config.toml
n_layer = 11
d_model = 320
n_experts = 32
experts_per_token = 2
d_shared_expert = 128
routed_scale = 1.0
init_std_router = 0.00665
lr_router = 0.000607
lr = 0.00436
Below are experts of layer 6 (counted from 0) of a mixture-of-experts language model. Rows are named router (the router's row for the expert), gate (a neuron's input weights, with its number), up (a neuron's input weights, with its number), down (a neuron's output weights, with its number) and show model dimensions 160-319. Each number is 128 + 24 x the weight over its row's rms, rounded and kept within 0 to 255. Numbers have three digits each.
After each expert's rows: "comes before" lists some tokens at least twice as common just after its tokens as in all text; "gets" lists some tokens that make up at least twice as much of what it gets as of all text. This comes from a sample of Wikipedia text that the model never trained on. Tokens count by the router's weight.

# expert 26
router:130109150163134144124086179121109137168090102198089145142164114111106133113141119144158093142117109107144133117120101141113160110101127127080122132147113113111136105116094086096192081127142143151103102136089093117131157139096175151084100162151118162108116097114098108113133113120138117125082155166121156123122094108166135176139114144163154103155158139147114128163132118089108127120130115142156105130112087100102134111113150151112129153161114112111159175127110120118186124138128163
gate0:127115138112113139140139104135110097124143092142133147121142102133138149124103123107090090127165111125130135135086097123147131082139152151149090136157124207152196150125128134102114115138096126136122097134101129177129148089133150099106122137121136146125132169108157123142099160138101159138136152161098116113074102096119135136143129131119135152145143102105154114111143124186144095127112108135142178119106128098120104156094104129161115121090167088119149152094079117124148131089131131
up0:126084120148146151087122128127133172133098171132142124126106134127145110137127154166131125133084146115128125077171155149123102177116111107084173116099137067110070120141129093096123124133147114146109134158147113095085120162117126137119140144127101114125108080133091122115168099117175094134082123102183142118153123139142133092127134120122130122129118147136081117139127130085129186133144137117116098128122121144141140086170138140099111138133093154112081119148157147143117138160122095
down0:124140138143140151129168128123096131151162155124132103163098142079135148138114106146113110152086160098130101120110110115108130130113136082125172100162160126155092134146141147124170140150141116131127183103141178155110121124110115142104145116114130108145137094108107121130134124123126136169109104093158156148126130175177154110082131107120119145094140098100108097145107131139143074126138138131147100114160102117083100108163133128146084164131084118127084119116143153120100119153090143
gate1:130144126135080109124148114139116119137161166120149116126158132144162107153125088118160184140131150103130145121163128148142097117124152160118106087121149102087106116136145160106119095126113128127101161134145114126127149094117140141112094169152149157112060142120106122167155144158100127138146159137127164123156129135126131155135128150121129151154165127131144138129116125152116097160131113165132129127174175123162095105105173087130118138112103151119137117101138126110111159136172105
up1:121125096110109113146107174155139097107076132125110158149134100121099102117140144130145095136142124162120094130147139091102172145120111106145146151099111143139167150132091105144105113113139126172121124127092136132090134130110138099096168140138140081142159077101172156119148100143099151150106112158105162136115136113137113145151126135121155124135102106101089107116113143093171187114137134083118106128118132130077122133175108137107104110156131138106114110123110134129131139113141127
down1:160135109119125135141121126144136112106145115120093163167151079078131140102149129100096139109147129129117098161127082084113131167148139099134129111123133107143113129087130136136104101060109128102126141161107093123157116132116126129145174127093134136096114152120120135118163142129135127133144133133172126143122144139113146076126109106122097114155154101119100104105121184166157099178158113171134077137143071176105110151123161154112126117062111112110118127142125107168094178089090110
gate2:157167084130144151169176134108116098120151155109098150138137149125135167092111146119071129107117090109130113140170106159142168083130121098122151129109119109103112089123127131139129152145106115137153141123140099115134098128113109092116079152115140124106124173111104149110119128120166114092115145080099131107145134115159109113104123085149126120098120150113108144163121115148142112144106101139147132153139131126108174126086152134128126099146110179139143151119140130164159139161149150
up2:120081142085128121101135143114132170107101134121152145115105128157127081161137080114191115099106132122134140166111112117128091147103152149141105132121095124157154134139143103129155095117110133110126128154116172131112114109147105122157172086167098127158125109122126140142158112128119134142110118186125148124125137129142141176134134080115130130163109078123108111150132140139114129110155125138132164137115071136125153139156121161167155138103126079134094108160113103137089113122128077
down2:151080128108098126141125122127164118190141085144149110141114121121153117120126067136104146111112137143139111141131102162128136135128139101084128144110093107135144173141130114130138121179119114122089117133102101168107116134083119099138186124149167120153137125172123129127099135091131146210074112131130127182136121119136111148165145163099146134132126126115084143117112106147158104174131149134152120121148146128135141101126144120164110115175138126123105117136165154107095145113092134
gate3:125109110101141124162161141133123126147148111154129149172113117132164113087072170112163130139091106125181130112106118172130109183133121141179134100121112154134126111126094165150155157140127155140151093087117156122148147133089096104101119136140102130087118169142181150140121195130135147104120137167107110171121127156147142148121110116140113098133138104161097118089150116161135140106106125164137151153106146125119124113124120172134089118124143134117160139138133133108145140138126141
up3:119117135108127125140161141129124145136116084150122135193128116131149123112098191108153122128093119139139149114107111177151121204138128124164126088114119146128130099125101159136148143144137164136165116106134137129128131131110078103127112143115092129081096173148194158130144173129117138109107142155091135165118170169127170175123094139177111113129133116139104136108134108175140137111102136140111124139125149129097141118101126160102108124120141138114153136134136145102139129110128117
down3:108123131138112133111075109148115154144120122101103155151139082111117127134140096113165126100112095138138110144091143157145104140169157116188139123146105088133146134146145166138132157121123132103127110159112150116158058200106120139162075133075141100106129125065140101106095132129166139138150164129105120094114129097132139142173105131140110081093130158092102145141084104137142063120113075109128151129155104129119138106175123151145162134110090128098125172114128117186150085124133116
comes before: " |", ":", " \"", "–", " –", " MF"
gets: " |", " \"", "|", " 5", " 7", " 6"

# expert 9
router:162105148113149118109108141111096154153113118159151136125130125117047124120132131119150130119106096106134120118100117145121142080124133109075125132124131125110120107086099095054146099116131161146112117145116147121137171095118175121091113138156163156105142101124134102110150092136121132109134145171099150114106102099148087161158117157137174089168151168155115147171114101068105113139127118132145127105113134136141089077114160194123134161138131107111145166122138080161155116146155143
gate0:174124120112123138140080118072146117112152161144067076153103156144128158108167110107158151125133138100112073115127141165188139152166155128132158124064133142121125153155129115146122095132111131173108123120101155158136098146177131108115124121122100137126123169123150138127101080118150110111100148143132147106149114123111104116148133091146117110112131106087106100136153131103083150131107137106107113117088103148146134114111115095117146127099098123162112120151131134132113096121144094
up0:117121118153132130146111144105146092165154112101137091145119069157185108137169132137124132168167129115115112097163114125132158138144085122136145113162108117132133148118101110154081130168157119155134120130180150128113112148094130143128133116128155093116107158105139144169107111150082122127158105132108123137126173120150158116123068123136132128093147156101105132151146142160139120108110110106135111148158162140140144111143140099119101082177095132158131122135121168129148143085101193
down0:087124109111115116135141142126148131136108075119118106130162113109163138122082076103103086175140132119159090132093122150150108146161149111134101131084136164114115136134155155099100124146111117117118148071119116141146177148113164124120171149139128151146122095102160134144173115127133124133137118139143134150130150072108109082121171102116148126129136139126137143156147157148073085104153108142133104113151117113131074091117122148142136091115121128128148113136131155159099109135098185
gate1:178113127082151135078189111122119166126169137149108103124120101145130149093121124132149142151125138136142121103128141156148151144148153137138138123177135134136161130124116127125141104159181122111164109099130113125124095115141114099153144144120143142122130121073092135090059110125122126120166144162141152158103149137153121149159087114143104144115158119098119085161130122122141115092124125163138112156114132103135132087144143164158130103140131132138106098090147127116126082131113180
up1:095144110156109106101108139077145129125127136108137144079115141147150125092115127111174103099098133136061135120117149114127109113134081124104158119130147117113198112131119109129113132084128102156161146136121118090109128132166088169110154138117089128136118137135193107133165170143156110197137132130102119113167089078103129179119150178139154116117111108167121147090145113108158126149117089089113128141137100096151143164133125157126080146123126157142147154164134151178105123148171123
down1:200128156126129124142096170151092211128078144051160090117135133132085160123114162157100149161131151151109155165087128127118132129118109135110122127108127085162147140148121088145083129150099120142130136119130121095156167128151128134113142165130161143099151106129150113143161098116128107135118141108132132125166136138114099112098129118117188135128137100137125102116138089112100172094112118130115131143139118169105104141121156117133175162115157129080117131155128100136154138161112128
gate2:121153150125181142121113113074114131139127118126143147150144142141136164086145143157159132120135110176120101157138138110107136158108086150119104141131151141129118127096104160148130134116125111139121115136135132094156143125131202111125114130150153159119125125123141098124160140083137128109120119121134088113166157119175151158132113133129141135115161111095102115161105093166148139104134182152133176085137199140145093072135122124141171096189066123123174136129143071127095117110120070
up2:148101100118064114116130078158163098132144163137107123098091105150142122145137110136105104124095148106165141096115154141143120118102147116127132109141135131150103067143137063148151144133113158130139089138124121125097102109154072162169157154122118081142127107121126137139112123153127106148124132125131177145102106114130125072106139103119121139129111114132154146117141077127122130154131128130136063162126084106098162172129115126138118147108174142164101174119120127121135145142154178
down2:114144151163119121134122100116108135149141135158117125133100111104131172138117151093147140138109168103107115163077127084129117135141165150161154153098161135135150173124118075153090156157097146113120127129090138134108110115133090128124148102126173097095104103173136155125150085155148135187083073102131120114118070110148137135121123111097106127177089125131154100102093106128120158131132110162097139119115119129158144131129123158136120131162179115151104166169120127132092118148163132
gate3:113080135147114129129137141119134101128138145171106122114114122130133130142086168109127127130111104118129113149097155122114132131146115125119123089155113116109141162171132094092142171124104105177092097092130130142123143108137140154119129138156134118151160121147124171081080146133157144135138159112117148115118105125167137135143117149129177116166106123065133142106106130114113123125115089103164103121139120102145136142082110121125154130126160143132141137152162079162159134159112153
up3:110159133112143152129112136126117117135133135078124137132149151134087135122160093144154159138149139119136164091153103177134153113111135147153103167121136129141129140091120145150127100143176130103155170186136108106145122144114115113134121117094107129126115137119163119153155135111080127116127131144123107124155141109072139127084138131112104164128154136173115119141155145115139167116134163135089128130132142123119113135172182126124105103119098097124122111085108155131102124093146123
down3:128153143134147130114149083135077167154144171137107186135110092134128114147115155149107126145095138148140115149142150111109158128138129146108129104062117137144133130117084138131129115090106102148111135140124126082115115104130126117087164114098124144119135149108135161108108175122139093175158099137126111115141134118118105146108104140122125080108140078132160065118150165177107146133131137096077144132099165128089132107125110134107172149134201112085097138122119142074127143116113101
comes before: "\n", "==", " ", " ==", "===", ":"
gets: " |", ":", "==", "-", "\n", "==="

# expert 21
router:168116175141139178129136117111103152156127120149136158128153107076124114103158122108136097184107106115125093114123098105104125118101115124104144135103116156133148080131109111115152117127134149136086101149103117071131177129104157144114163140158145184122140111134137121081128139132131141101110132140159178072124108132168129154128154166137136111142144120145112133155153101117104113117104105121154128130117101112097084090175130140092120171144152100109156155089136106136122110175100140
gate0:114159153088075112099167092111125137172138170157140123105118146139071099137157139122119100137179115105146149143121115136097083116154132150176116105168105094105117100174136113150092125155112135153141159166107145121110108133127155127100107100133186151105142090161108115121145116115125105116160089126108137083137129095104128147091120177096128114186096109119129150104132125145143100117166111110166119136129125081179095137131104158111140141142131154108158182108120124095104126102117133
up0:141109082116138117140133128109148163084140120111097135116154103138104108114093156114116133134088136143095129116124121137150160125154138152109131179120131204141132186136143151121144148071171123127121096096127129178131172140138125177119135117099114125111143137118137159152120159168121119113124144117132123163106130141177138104120127105147130153107132155142122111148132109142076157114090086130132111128135159193122141132090122112149176134127132159136136109146105163139139177139152094
down0:123089155138105089115146110101107123174083139130139132150127124143101146160109115138137135133137103157152134141130136128130139163141110128113092100139154111130131143124147137094136135139126138080089152123106122115160076127185108134141140140134141122151129118123129119159136142130117112101141121158114159086127145126180095139087110127090120139148171141134125099147094077062159081128122119106119094121131149160105123167100084129104141120130131102130132154148144135118139130167176159
gate1:167094148131137135106168153097115086107087119156135130140134119124140120120145143159070099133142137093132124101109104106116116140101129153093092104131171106111129159130113114144156141120108152094105139141119083110106136073127113149118119154150143173128137126109104151152107141157121174176081149151097171111117119135167162111110172138110147166125124131144116138117124128131127139100149112152140093119152172141141128122150114156077156157079154139102148122124143165175105142121106125
up1:117156115126110131160120099145153165138166157097131137129122119142125152136102108118156142113098101163125109157131140134153145117153128097121130154149097167153106113144150141112102118108146129150109153114143142174146118177135142102100116089133144070103106113145163119106116099078130046122148101091160098140153121127113098134136076113147123060135138138110147130109121117129138096138129133084152126123091092129125129134083157073130125090161095142143108134137109096089164134094152123
down1:130104119116139146147130126080153092126154112171139130124136161087155114165154115103135052116149112093125119127147139123148136136138136110098138130195122107145167114138109133148157187096153150212130112106166122158091159121113140111110121106124138104107127161144103102097140108142143083122133081161154127136124133142150148126151107121149136107137167125068096182111096120093107108155091127127101156131089150115115129128149111129129102172141125098126139153110118152147154144134169075
gate2:123098128116155176129153170129115141120089107142140151107094124179144129121095135071129134148154122151059071163122102131124127119121105147199137141142137134114088141108143112112145100123109144119167137132110132094091141122172127084146134121143097135160124149161107094135161123108132111116108063121132135125116144175133127127080111153117122079117154104149118141113146163160084123120153098140146151165128166161114151100119119124156110115165124125173122102148133167135142117104123162
up2:109159114153154095097185146095067119135128155113121118140130102126086115077130130142116142145106152114116160118164139149130114114148117118116117186085117140137151144144089122150105110131128142168127125090147137157121138094154106141096163081119090099138124153127105122099152134163124117128147099120105134150112158100112095119110116111122122152146127145119144118133160156153095140122149139166124106122172109118133124131168127132144110114124150088128127091134171105144104159144112135
down2:128143118126134127158120128158143121112134154134115113177080123111129138116084137138126067099099141116108176154156100134145138124111143192159145136145131117167110162142138118138075144128110096137092140116121120120138141149133126103160118130106166120180128073107131166134117127175146135132144127138171119101163125163065144144109169149134123100120114091127130114106127102151131142144117164148127115111104114092069121134106088119157086089104188135165145135085157108149146129104131118
gate3:144107067091111152117139133110135154118140122136122158132143089178150139114187091123122117154149125135099065132097137114128167161102140097171110104092093131162115081116139118152143079116139100144132136148143097117105166148080113094111151121125137142173147136105145122133142130124137107090131122114134168132112144115106142150124161111104112099126098143099080099120140113137134114131102161123159130131129146127125146146144147122104171191156138156123114124125144183107135121119149096
up3:137095071099115164106148129127092143141157110146127160157156116156162125110159097102105111122125115118118074148082142106158131141127123099145132099081108133155121118100149142149155086120117117114152137163150100103115167133044137123112109149115158164169119152106122099151139117100128145101141077103105130123090125115105147144126147113116120151109123126095073097146152087128101127119112144090157147122110142112114142139123145144089175141133124163093083135129144161096113131108134085
down3:104109157116133127152107075139175158146134155145111137129149127085106115154142135103141155073130076101143159142159123120141137117127087163114151132092116155115185156147127160130141134119088169123146120110122132127152155097111124124176102128113098138132137128110143152089131101188132123142125101142130124090111067117069117108176106112129141109180162099107097093113176132147127158152172100126132110115139156136135103150156132128116110108110095182134073147137138080135124120119132128
comes before: " and", " the", " a", " which", " but", " with"
gets: ",", " and", ";", "),", " or", " but"

# expert 17
router:158099149143119136116088160121124153148081114176148186156153098086115112109156110110158115167108110105162099124126099142080131134110126093083133163108129165094151086122089139087155102111153128148101115145090090104131151121092151123113164159160150138104126108118123099112145095134144127134099154142143142117129117112160100128131164132118119117129158141144105140161139104095108100134100117132140101131123070104122117078135148166098099175142146100100155144099135114157154155148134136
gate0:141108119104120135104095087128139162073125160137164133134149162105127147138174152182134094118138152104132120107145141137133114136098119145140074101124092115133166127115115146148119132153085164127128146146154131176135100142101110150097166081116130113110088149119180095100176152164148156072129113138107114107127140108100137120111147090108110094177147101142109106159104101110088128139159117138106128153093095142121151128140112107094111093166127146130139120127125120125113144141154132
up0:083127134135183134129146160152151086175123114107124124128140133186111134100080144113113146130151133134126099162159104114115122147118151141137144129162141100153132119134143151122128129138134097127121102112120093059128145119145137115115058185151143112172173097139052156168094132107089122171188107135135152147161107110116125163142100148142144133154111166128161133161159174098151139122123124109151134120162126095112142125138177116127124172112117129131124108093155142121142133115126139
down0:191141140100142120119122130099111112174141153122095128163093131135173127151122131174109094157176142135145131164096109109129125120154124078103104142126120158105157129112118171151144148115122099149120122144109108116122098104129143113070139125140137114174092091123134136135166119102172129152128134136148152127088066158095166106118129136153169154107104113154126128103107124137137127153121146129120111115176148130123050149142160127129097152139137148125143135147106116138115132108076128
gate1:134110106136125118151091131130160149129118074151120150140138141104141160132148109096094180113127099161124118158127081156118136128135113130100150106138177106158145119121132117075084126142177145162120100129088122136124155125113120124163092123095159116101084137162140098159156121118137109118145085088128124153114152106110119113138035133127142160156159144134134094175114087149153136123094109141124100106123130133099117128110112129110134132142123113120108103103136126136127181163164140
up1:135114104134125112153094132112162132119105091127119166117133125112127139100151113110103193111125114187098100165117083168116133144119115149091114099134189100132138126119125105068081148114177164153124103136109124152138143131097134128160096139118142112088104143145137081155155126109134120129140098087137111152111152093125136105138057092144116144147149133123117105173107112152139132130100115137157124120109119147097116129117094115109123157126130131111101115126107124142132171151160129
down1:134104150128156132139127164145137110141135119156092129157165128138124114145114131091132140131152101095155136126151142111091117091150085157110136075123139099119090109136111135112108125130118133150132157121178101152103107161118110089133138132152069115101138094181123108102116160071104181145155117134117118128149097126108122072090134137170121125123153149156124144139135147105145109123152123126141122075136116097133090112149155151105147105117123131102165135047123095135101079125127090
gate2:147112112141136174156090106129156116148100097136158121101168107115114110153099157111111157157134111134122096171123134121164136107095100155096151192114119084126121123157094147135136098136110163105192177121123119145113088124144127112140147114182097123128166143117125111120093099154103131130119099119122101112113141108119161126118133126136136112138113146129162123105101110076123123176083115124126156108122135147140119176157185092098144133094118069129074157129065144133151120116141121
up2:109140131140141111127133132128112147114151134111130121159083147093143129147117100135145101129121146118149165123121132117087110160140150105168131072123125129109108133100155091122135156098128071160083100131135138115135160173110147147087083148059153111144087101130123139103148137113161142136130164123146107126130151137128108132116113129116146136107154107126113119131142176162135097107162148124128095156126127128118157100086022129192112097120120184134191129128166107150117149161111127
down2:128150109132161150175161096127129161122129100105116139126093132126110134189114138099116089146154148120136193135132153065101121109146095124117101121081184132160155101119102152142186103122114162085149153111123136124147143128130134110161139131130124169112142119154140121130132120122200150138123139087130097125114091102154145086121117134155111149134081178126107139120131110182122159143105114089122124138119095145127132132111149152110142154123140140153127120143138125115165100105085132
gate3:128148146096091152169137152148146149126124124117155155120102104141133085129145154153092112129162145158147158094136133147114153147129123149129180095112144187138155118103111153150104123128177123160136091106099106138126195131116157151139159139147123142146130147153150093085122160122152128120145107155160103160117106165142129102113140113133170135116151143134154121135186101095148113107129134133124136110157117105137123091120123113157122146149134114156140155087144112117131151112119155
up3:122130156097113148169141158161144118104102109145140132101136117113145107119149165134083108151161137154140145117129137193098161105125116143099158094126136163131183137097103108138095101126157139150121102081122111142151211131112149131155144121120125111162142180157129073088100144120122137130151083141142114117085099140152118125124122104112167136112111115154132151143128116119136121127140134149121160112159131108162143089133115117140110160124119133121131146091116096103134127099151129
down3:069144129153144163111163080157134118130090119111108129194126151170133101138126126115132154150074134132129116139143120130159103094135091121136138144144149101107097127130171162151129147130143180113156105125153135182157118148115144135179112111082130097152088147118106116107138129140109152101165059089121103099112140127141120139141135135125110148079136146100106085111144122099110118104074125121123134148115125119130115126165118122122100078154102106128133105102097123133152120105095131
comes before: "\n", " ", " 1", " 3", " 2", " -"
gets: " |", ":", ")", ";", " –", "\""

# expert 16
router:161115150133110140121113154119131148163098120159121157149141118090104142136160111077189128114094106129158109103115099107107124104109152109112151179121149111110161090115108138090157091114178151155088083148126063097146141110105131095104146158146151190157124113102117106101178106137146123098079148124132168108131110113161115129145139169104134118148144142147121140137139124102116095131107100144149117103083111110119122118136113138129126166155161097099118163116116134140162093173103134
gate0:167134132150137171101150128095102116146126134100131133104097133095109129168157100114130140116106129116153138105146133118126128132118145122131097128119116098080172103147129136093149092189114136121152120113102159123151105112117127117108127127142156159160102134172108133139160145139112146184169105116122151113125094145126147109152081054095120108133130184134131083146148127165121128109093124131092132135123147103144097073085141112083129144170122122146098154128123150078150130128125122
up0:152097121176119112103130119125132135159154116087141128113110131124091160154135109126137129119084135113142138109113142095133136105089150131127109147126113090113161117135139156120120115179129098093156104102110135079157094113164104110121133134093153149148132148138123143151126136146094135191191117118117126137141117140167117102121097075115093108148128198128125089123115129159142125097094130161126121139110176141118109117117159107117118167163098092134136142108105159111173119123153113
down0:155131145169093126116092136126123100107110122142098140125060173082123128135101150081160123141096112123110106112116117155155144120137141134146109124123151107093101138145166175072133113139113163121141156138104134175132112157124160175119094133125073052136130131139153148107125131182148121135118096134123139098105162133161112128160081163096130154129167116125134110114116149106156085137149074157143179146109131128120117131122128098111112117093089132133165136115084140057156092089143139
gate1:148120097113162134106136156127143132121132103127178163130172122123120148138140142110097146138125129151129144138135144122152093098101152108106113142162134116171126149141153139120135110081163133163099112140171136100137147123112134106107100130120130126175109166151097099096200104155109158110064103121130152122144139136096110137097111117132125126125147151089141139106159116106158134148108103156115084090103140147137099097134115100147171134108126098094136121111162154129123120162120153
up1:123078137094075110136129106172134090103122190138100128112150137091192100134114108116133131138122159128134124121101117109101142100139112148127131129108128141100110077118101125117151126146102108115122143138121134126101124146154115122112145134113199109127147111136179137125099126121121105134157181119116109135101146117176140105112098151095119127161121166130138114163124160135092166127136143091151126174129176171121071142104101161098172116090123118148169142093067105136100080089115113
down1:141097129134164142136139137153139168102130154136121154127129127176114113109069120127169114159109145108127084143120134149140151132078118140128098092121175110132175120086120114099136114152106119101162140133123134152160124117148118133109086095179115111141127158136187132123142146125136128136080086112158115163110110113089135148149154130112097144160093154135137122087143119115206123107110089160165150140121111127122089145114134134138133127123081151084139184097127122145136113134148104
gate2:143151111141160112113112109170114102117103181070124125152125110136148163139132128113076133127122139101085129135073146104144163133133075103117175089085119145118139173148105126099150170121153142135139117123119123131153142111117157164071158092099125121130165124132131118135129130112142191121129118122155140147122082088158133102162148165110129104144131164091123114129145153124114139104175136176116100161152118141131145161137131115138113104141106118134119115122165140139115109119162145
up2:162095110104119113129090095137121113142105150086121159129117122152134144113090128087114110102135152132089126130063121117121154116136115091155173138053095152127150155125093100104150164151142141140145148122121110120154160115108148154115136137089122121114173129102129119146119130140145154117121105114158128152125081093141187102122133139119110108138124160113111090127148139115091112067135136162149085150123162129170160153161116123150073144095122118143117122142151166154102083109146136
down2:142108146139117154106118163114169147118123146094120139115102091135083081115129124166159136119154136118128125142104125170138156146122104126137062099113079144124135126121134096111168133144129149137111112132103120141130161118100104135138122102187125166129147172126118129180165133137110107146153103111112112114114165140136136143115150142167122141141124149097119150108128117166121081092086182157160112156160150125155139147100129145143121135139129082153137164116153102112124132113139126
gate3:144141125157149122114134116105149151174097156166136135168111111096141143125147128126136160119103176132125154099135186124123102114130100132104123133119121097153088118095107139061137093099161105140168161147202151123155107122116096179093179079145162121146089123137131152133147162122182107114097103134116101167128076124133127113122141141144133115128127116178128129107122129114150123156120102153109135117159126118154120132118141128176123126141124121129143125096118126098098116132128114
up3:114153129084099126159138131147104118105151087085132133079147109130129147142122110147115103160170107139122097145118072139111148140120160123130141115120122155106152148154118117167122168164102142124096122102056073143104134123147175076176092175117114140119170148104163109107112112138064110153163154154132141101124164132118151132144127100117130124111159131090131142150138113139109149110159167080153126117119102143096142137124140124108114133104145135141142142147161149149154137159101139
down3:121123101174127108115154068146145116123116123125148098140156122139151111143160102121136114085123105104174077116145140152112160125136141156168123140154143130154132136166142154124138098145140083130111102102124116118110135152150131110127142161132125116101108119140146115096134130154131153133079099114160076136148174140128117128151115116094080095155118138113133159129181126107117128149142155151096157138130133128127109113175090101124166170168104122104124103109127149111162091139115102
comes before: " |", ".", "–", " ", ";", "th"
gets: " |", " ", " 1", " 2", " 3", " 4"

# expert 0
router:111053136132138111130094130111144151147098096139098118130156067104071123109148105135147121110093100112126124129074115164101112113106130132115136146151143119134144080130114112098116090134149149124123122143115113121125193103131168128109116159139142146107137130119149109097147096170127123154124173185103132144116023133127115190166093141134179121123155165168129140158135103094116118098101113139137111116124136122146100128107112145128133124153108136120172191116091123183164083145124151
gate0:115067116109179153174134143128111123165156130178116118157131082091111109140139100135172126099121139157123130154082114138095133163108133123105108114153074138137114146117108085159135085144115118137130128102108135149103129133117107132144104077136108157146159094151132157172140116091117143123114109169113112142154170122130105099096103107146121146114110125130108185138106127104134133166161175116124163141119134177138121100137138147125081138127100155138163115136120131099140098118148116
up0:146187129120082100075140109106147128110117130085133132093141157170149152149134173088093137138129118117111127122173128115147112082158131144175151146103155133139127119176134175116142173121139136147133121127148114122127128142111134128114139157114159119113105158106121108116114123188123139122137156094142140126114120102126146172154146154114132110159135144121152071121149127135112127105073096125128099104138104081111144158158136101139191139120163102122103127132123118168113147146121154
down0:119130135104169127121152127096139130103130123111139132135131075140116124146155119175146145142105119145094151099137146146108085097081106141116090106148107152111139160109109120130100130119069150133141083104095098124125145121090133135099091108104123161132124093102126139140123097101082123104125141148122139090151169112104098149166152171153086155161127099105099167139119133154123152121174086156126145155156123112138146142122133135130099120160181116145131118148149132183137126092144113
gate1:190146134104142138099118153109128132130127180120144122133163095109085112156158134092135132141139155158156146117142129163114131117148137163125141136155145138199109094134133152162073151080157164134171138155118163165143125128142095110110125135131138158125115113159096094122120156126141140076127079108147077131147128140128125113133158152092150124123131159114131114162132150099119081115170109123146147100171136142100202092131119126104094129103149171117074126115113116097130119154096128
up1:168154130100135126072096111118159166114119142115144130147174103128130125135155131117101132134135158156143155126153120137128133148144145163101125144156111127148124141136145128166072134087135169156170139143128132159129156130144100118131102135155139153136103108120099072141128124121154133095146071108110103131173107149152146111122122129128134117141117160064141147138135148122133109126165126121157168122169150142096196117132118107111088171096140168128057134123128089069137106147101126
down1:122124112125117128121128130117103151104141118132170151139142054070122090136102168141080075157116155079100108090145127113097129128160135115177147109127154179128121148151153166131158105138112131146119127139160167139109089112158152091118109109104143109120126167123141133116103174141153123140112101149187117149122151067093150125140121136106077118149110155126165138144135088135120134119160094129143134140117119167103126112128106139129146143135150126136121107152153109149152134097112111
gate2:109136084146142137119126123159145180133156125123125173114158128141077150109181100125085137084139130097087168171128118132104122127158127120143139154110130114122165119152164141154115113157144157148112120145137189155123124137108093120129125105118101132129139170162131120133135145125094174129134124115120126123134134136158127094132130140148125108110160153126116110160145136136106146136112139129120130096140114153081133175120104082126122121146139100195124062100146119135129146150118127
up2:068141097110142128143127169127120121135171085158147160120149146110103153095148132119128132136125140162119162155155111148149145176155101093096177130135119134128157131146133087138123114124141153133081135136101131108118148138110166169142109128130143097163153147107173147088116120095124144133118101076134120146137108143150100142122141133109158112140131122137136093106125134167116210162153102110130149134166139143140093103113136109086097126130177108120152086126111131137157132083122126
down2:103137121131144153159126126108141118152182156112156143170119138169110120113151139151125137155151161164156162149142132148131125122136132142139157108127117141135103108132125087069116124099167156176114121128108113118132131131106150129115136098148137085127137137117146105119123107130146178149094101090089189116115152083081092074126179138134188123166091151173151102096108123118163138115096129101186138155144112153093118161132091114089116120125168088142132118133165142132128116117101137
gate3:157135126098057112136128165139119156059112104135092117146114119154114124118124106131131101117161168138109179148151124115146136105155089114104133136121130154127141151065122136129109113175137142169142098170146115081141132153177103178110118122139153135118116120134074104118122106155141123124126145169124133143108137152122112083104128165119127101124131144133121137130182138112096092110107119097136136140118105098148107179127171123147146114123127145125173089137105125130125092122176114
up3:137139104110060131166130168152131166099118117154076139179113141190104129144136106103078122138159179127110151132106103120126128129159164103102139128176122113133135145129136115086156141151167163164117095131161128117125115128166100150126150112115161129143109136107103158128114135155111135158121113116127158151113113161113111124118128118140130111142160154163076135164140173125111126123101134080132133129155123105113073124121122132156120132106150112165136124156145157083115096149114134
down3:075088098088099101131147102150142101143076121092073116131126159169109171141123096170134156144118134144087132136115119121129163147163120116094115144121078127138099136158148153128054140170128127117092081180108129147115107140120177134137143133108131151095117122150146133145116121168113147118145122097136139081085097136154143143131127120128120131108110087142095118151140128111083093114124119110120146132115133131107134106146152122169140166140123116115120123141068080119135129062109088
comes before: ":", "==", "\n", " ==", "===", "="
gets: "==", "\n", " ==", "===", " information", ":"